config = dict(
    n_layer=14,
    d_expert=64,
    activation='xielu',
    router_score='softmax',
    norm='layernorm',
    norm_eps=1e-05,
)
Below are experts of layer 6 (counted from 0) of a mixture-of-experts language model. Rows are named router (the router's row for the expert) and show model dimensions 192-255. Each number is 500 + 50 x the weight over its row's rms, rounded and kept within 0 to 999. Numbers have three digits each.
After each expert's rows: "mostly gets" lists some tokens that are sent to it at least half of the time; "comes after" lists some tokens at least twice as common just before its tokens as in all text. This comes from a sample of Wikipedia text that the model never trained on. Tokens count by the router's weight.

# expert 54
router:472516595519442487517530528376468551507419467498549605465505466499522477554520477572438427491524494479448442563495602508493528449548466547420445479447490458543493494508520489466558544485480533
mostly gets: " Apps", " Votes", " Phylum", " ±%", " Animalia", " Length"
comes after: " |", "|", ":", "==", "(", " Location"

# expert 60
router:510627530512522446539470472521441468483461523469497510546519542472412546571543454516517445539540511463466567479589527552472533526458490473520488491488487492454526572499465511584528507448484459
mostly gets: "=", "–:", " @", " Recorded", "):", "|---|---|---|---|---|---|---|---"
comes after: " ", "\n", " Born", ")", "3", "4"

# expert 114
router:510459568541464546549470473450551502403469429460470573578484514512510555476552559532448571503514562572448558546415438506457560456546420508445488481507456530585485508497537437427527558540418577
mostly gets: " km", " ft", " kg", " mi", " m", " mm"
comes after: " |", "0", "5", "6", "4", "3"

# expert 113
router:455530556515475553544523479542438511456461534548537485589536493514434461423499448518429480506470402464435536588516541478456479489443521509493482502513530561506509482422469560474488563444505602
mostly gets: "|---|---|---|---|---|---|", "′", "″", "sq", " ago", "|---|---|---|---|---|"
comes after: "0", "1", "6", "3", "5", "9"

# expert 36
router:430405486497428586541487443420450533504548444492518533537555564481488440499502482425550549548476486482436485538477586470353562558536471508350545597543513484385503409567447641527457561460464509
mostly gets: " DF", " MF", " FW", "🔨", " Turnout", " Title"
comes after: " |", "|", " ", "1", "2", "–"

# expert 79
router:475491581476498522584499472435510423496484554458530578495522476497516548508516420409539660544500528547501505542531568523378554471491410557475485548538438423530475545432553539566515522420436584
mostly gets: " FRA", " CZE", " FIN", " GER", " SCO", "International"
comes after: " |", "|", ":", "-", " (", ";"

# expert 71
router:570528454608571461594527464595552579476413452472380429484503485512593433503519531567544477533381506534516412524539499424416504515463533411546533436400578493522451516598463497487499539513452467
mostly gets: " Germany", "idae", " India", " Brazil", " Ireland", " Australia"
comes after: ",", " of", " in", " United", " New", " South"

# expert 97
router:520508450516503601569566539474484401564447428544448519520575500463549476477484472540419425514558489463507571482510424460483579577475504507432549525474537517562377446495420497493540557459485466
mostly gets: " him", " her", " his", " returned", " their", " entered"
comes after: " to", " in", " on", "'", " was", " of"

# expert 25
router:426571536540530520548521537433420383458546459458446422525548513518535575527482473577445474425522465458435594507441530451569549572544493552434469564464451436449473490433439532504550515458471490
mostly gets: " when", " where", " When", "–:", "When", " Although"
comes after: "6", "5", "4", "3", "8", "7"

# expert 90
router:517481383499476492559590498533404406533544580429559537528487561463540521510505514496533544511460524511484534468423519444623474620471547439487452459499563545520449521546566444441486511445464492
mostly gets: " used", " served", " took", " began", " moved", " located"
comes after: " was", " to", " and", " were", " is", " he"

# expert 96
router:558421488549507459550476412426352407534580436432479499516586469539474526566399460503496510463457518488454532509453495445520543557574430507470519526564499577405405541448454544504562471522492456
mostly gets: " became", " former", " named", " become", " appointed", " called"
comes after: " as", " was", " to", " is", " of", " known"

# expert 31
router:463498529424438409447467571547451449567517604439519503483560538527470596576444455511486494496488534420521500533536467480570464544411587519574503431515424486389549560508441546584593596589529526
mostly gets: "|", "=", " *", "-", "===", " •"
comes after: "\n", "   ", " Genus", " Succeeded", " Nominated", " name"

# expert 22
router:473459429535485496497507415564487454412556495573460473452499487530558420472416445535500547562470548492540395511574415496430377518526496557572522499514494486437521538448532499520452467452521564
mostly gets: " political", " military", " social", " engineering", " civil", " Music"
comes after: " and", " of", " the", " a", " for", " American"

# expert 93
router:458445520502447548557541471431565504423424536501425521587516544501494556440500522382477511471544471555441461493586593479450523509512531518424496564501541452444463428510528579479502472520419487
mostly gets: " MF", " DF", " FW", " Loss", " GK", " ?"
comes after: " ", "1", " |", "–", "2", "3"

# expert 42
router:505526517567506527489445572421445474511581446479487542497575555554520587533483498572477417525568550563452479416470456496557452389453521490518490417483535589540435423435451487569526417439555527
mostly gets: "′", " (#", "^{(", " $", "_{", "″"
comes after: "0", "9", "2", "–", ":", "age"

# expert 29
router:429425401484604587436525468476519555463466486469446493509508440446471460507400565511457509596487565441428435471456554480433475504507557463495577460483568574429388425540464550521531464433589549
mostly gets: ")", "%", "}", "]", ".)", "%)"
comes after: "3", "4", "6", "5", "7", "8"

# expert 34
router:516576504477455453444444415471534529498526538472527437449574474532445501518514520590582515520413541401653524590581544584525539549447440465564515487443478508445486522548452474540552400500453532
mostly gets: " —;", ";;", " |", " –;", "\":", ";"
comes after: " ", ")", " —", "%", "\"", " —;"

# expert 108
router:535502511498559432491430514444573426511505529552507498432476417528476479459487462519543511588446545568576495487446479448522471453559466544604544543464489409436544531533507455525561542452439423
mostly gets: " bl", " st", " qu", " cl", " ch", " sl"
comes after: " \"", " (", "-", " and", " a", "==="

# expert 59
router:635500547570448458408511504592457546415493494421515506485557450504430454493451503485460445565432519495521499415540437594415533457475518533498457447533441520521482561548513515528600477447585480
mostly gets: " his", " he", " her", " she", " He", " its"
comes after: ".", ",", " and", " where", " when", " that"

# expert 61
router:530508563541383580467549504479441496480500530447496454360550518421467432471466513499484501504446574553482564443550496467498533504436520541467504471486569608516464461444422524463568460544559500
mostly gets: " was", " he", " They", " who", " she", " been"
comes after: ",", ".", " He", " he", " was", " It"

# expert 23
router:473462479572440488430573538432447528489486461428497507529429540486408557494496577445504483516537517438476530539526555513486477503457501503553460468407586488476536456472504527433425509495516532
mostly gets: "|---|---|---|---|", " Released", "|---|---|---|---|---|---|", " Genus", " Coordinates", " Succeeded"
comes after: "-", " •", " Binomial", "|", ":", " Full"

# expert 56
router:500452490439467470551437519467620489554540429555538404525563523497514466527424451461481439506551469536468464524482527486414446565507507458460546610484481454465493492524548489515607628494620511
mostly gets: " new", " same", " large", " local", " small", " old"
comes after: " in", " of", " the", " a", " to", " at"

# expert 44
router:419555530544544558481446520543482594497494400455408471413501455499533453456474497581640533517466470482452457486614564482451485518525522490515525500512555555424434482585441501453414396523468498
mostly gets: " School", " album", " school", " University", " Festival", " church"
comes after: " the", " The", " a", "The", "s", " Primary"

# expert 47
router:485484539439467537505565519562579496489448543534430503568531409438526502430581449480482435509504510493513489477542554387521405529537539443519473477504549385472452452532570464452516493431438432
mostly gets: "III", "6", " etc"
comes after: "1", "2", "0", "9", "8", "–"

# expert 35
router:503549561509467499469579473603520458509583436477553543415452504478534537491502429593565503534440465484530517539519434550484515462547572532505500566518428472420598589562509526522540475456528514
mostly gets: " non", " New", " Mid", " Los", " Super", " un"
comes after: " the", ":", "-", " The", " (", " \""

# expert 77
router:464482536552453540506530463509534543461397485388553455544559476469573416495483536471450504543512446412500463440388602521452471504518473452461478510502488536496587447529566525542522491561489481
mostly gets: " version", " section", " lower", " edition", " level", " line"
comes after: " the", "0", "2", "4", " first", "6"

# expert 101
router:433448475440552511547435519543524447553628484539467517485513490478413544478458542577542434515576483479508500468504546519474397465510486527473455529575422431572501546408578481541547464540516442
mostly gets: " U", " K", " T", " Y", " C", " O"
comes after: "-", ":", " \"", " (", " the", " of"

# expert 69
router:453476491467496495509496471504476562528546458456513523537465589470495567533433445480453501489443487495450522440521475577471471516495511513491435565489577409543417461540632495582484491518397438
mostly gets: " President", " Minister", " army", " club", " country", " president"
comes after: " the", " in", " a", " on", " his", "In"

# expert 11
router:429504555527497497513508454394568560483494490484431554467554565466539602497555489550570373459542454555445530479486494554556476531466575592411575520468607540542421494539445532484565588521474595
mostly gets: " —", " −", " +", " –", " (#", "—"
comes after: " |", " ", "–", " −", "3", " +"

# expert 40
router:435557477531523471601529553548513526440421498442457426497491485489525475401473475511571567497461407438535523574436513497484407506490529480502510561547577495487453464458508566463552514485469413
mostly gets: " but", " although", " Although", " while", ",\"", " While"
comes after: ",", " However", " however", "s", " well", " time"

# expert 80
router:588496483522397541525496511493552473435594482423497408438525505599452523584506541452580507606455588564484442549503538445433502491553506488463515514521436432475541497470474456558490539569498523
mostly gets: " a", " an", " small", " any", " large", " Best"
comes after: " a", " is", " with", " as", " of", ","

# expert 7
router:499519595402449530445479554540515512580504493544562510528438485512539512482577577572522578454540412459496600455431418566494576443585475501440523492523467507602500472444526470464444542526436520
mostly gets: " during", " including", " under", "In", " near", " along"
comes after: ".", ",", " due", " released", "ed", " such"

# expert 27
router:564481485497485453426498420495527529520471427498568449418629520525508551587474454548458497407570533470569550500500495524503552479446437467502545472510484516474475541569480467477516403501457526
mostly gets: "=", " Title", "|", " Name", " Pos", "==="
comes after: "\n", "==", " ==", "===", " Team", " Year"

# expert 5
router:482606490527344488489471495542507571482511484574582544421453406562542518562530446555548454545528523528521541464444409508495463462565498584589483483529437501522561582505502481452537489491426541
mostly gets: " Ex", " En", " Los", "Un", " Ann", "En"
comes after: "-", " \"", ":", " (", " by", " a"

# expert 55
router:521501526504378496582440479454523570527494447493451548517526496514456429524546444502500485501505530496543529561563480510428482447511469509523508429516464488481577470542420494516458611537545511
mostly gets: " Genus", " Synonyms", " Phylum", "died", "from", "born"
comes after: " ", " (", "–", "born", " Location", " born"

# expert 65
router:570436459450396446490472496506423436519513557549541440407418500440494492588529473501487439482456529492489526502387437494517612452500573578498526510533493433454507521569606477469508542540510476
mostly gets: " some", " several", " many", " four", " two", " three"
comes after: " ", "2", "1", "3", "5", " with"

# expert 98
router:569432556386474522437580567472484364457441595458558511453422566397555591455515537542519558466526589516475419435494588442548540487528493572522519550614502480460456493609419548375401479434520519
mostly gets: " hundred", " twenty", "teen"
comes after: "2", "3", "0", "5", "1", "4"

# expert 1
router:504515484483472428462504421487564491583560498547489445472502447480428426477569465550529559565556455544611560489448550482536463400578533569534561581506472450479601483463527432532574421544453445
mostly gets: " V", " T", " Ch", " S", " C", " M"
comes after: "-", " (", " \"", " the", ":", " of"

# expert 62
router:540469547460459492499369452531502412541536483543506540500534478483452525510556444482526498572559466591528518541486475555515483516528469521472466459559414486603551555519540419488491533508555458
mostly gets: " le", " Ar", " o", " É", " Sar", "An"
comes after: ",", "-", ":", " of", " \"", " and"

# expert 118
router:444467495473505518577558492424506515562486475505447467559535500487487486544489566544421440460498538488446505427490524491451510348512452461417481545490564479552559420523559502459488485561512369
mostly gets: " this", " each", " the", " these", " This", " same"
comes after: " of", " in", " the", " at", " for", "."

# expert 2
router:478574546528572482411479472561481475506474448552428516446522426553482507534522547476486449514558481465549581556599513538467456510581490537477435492534466507541445523510550523509486503403537573
mostly gets: " and", " or", " but", " &", " until", " including"
comes after: ",", " and", " well", ")", " such", "\""

# expert 87
router:519426456519557491494560564508504440479407499564457468439499504534523393435457576493421458515411566471424519450528558546502511478496467563408432475470455569455559466565441620540564519472485459
mostly gets: " his", " the", " their", " its", "The", " her"
comes after: " of", "'", ".", " in", " to", ","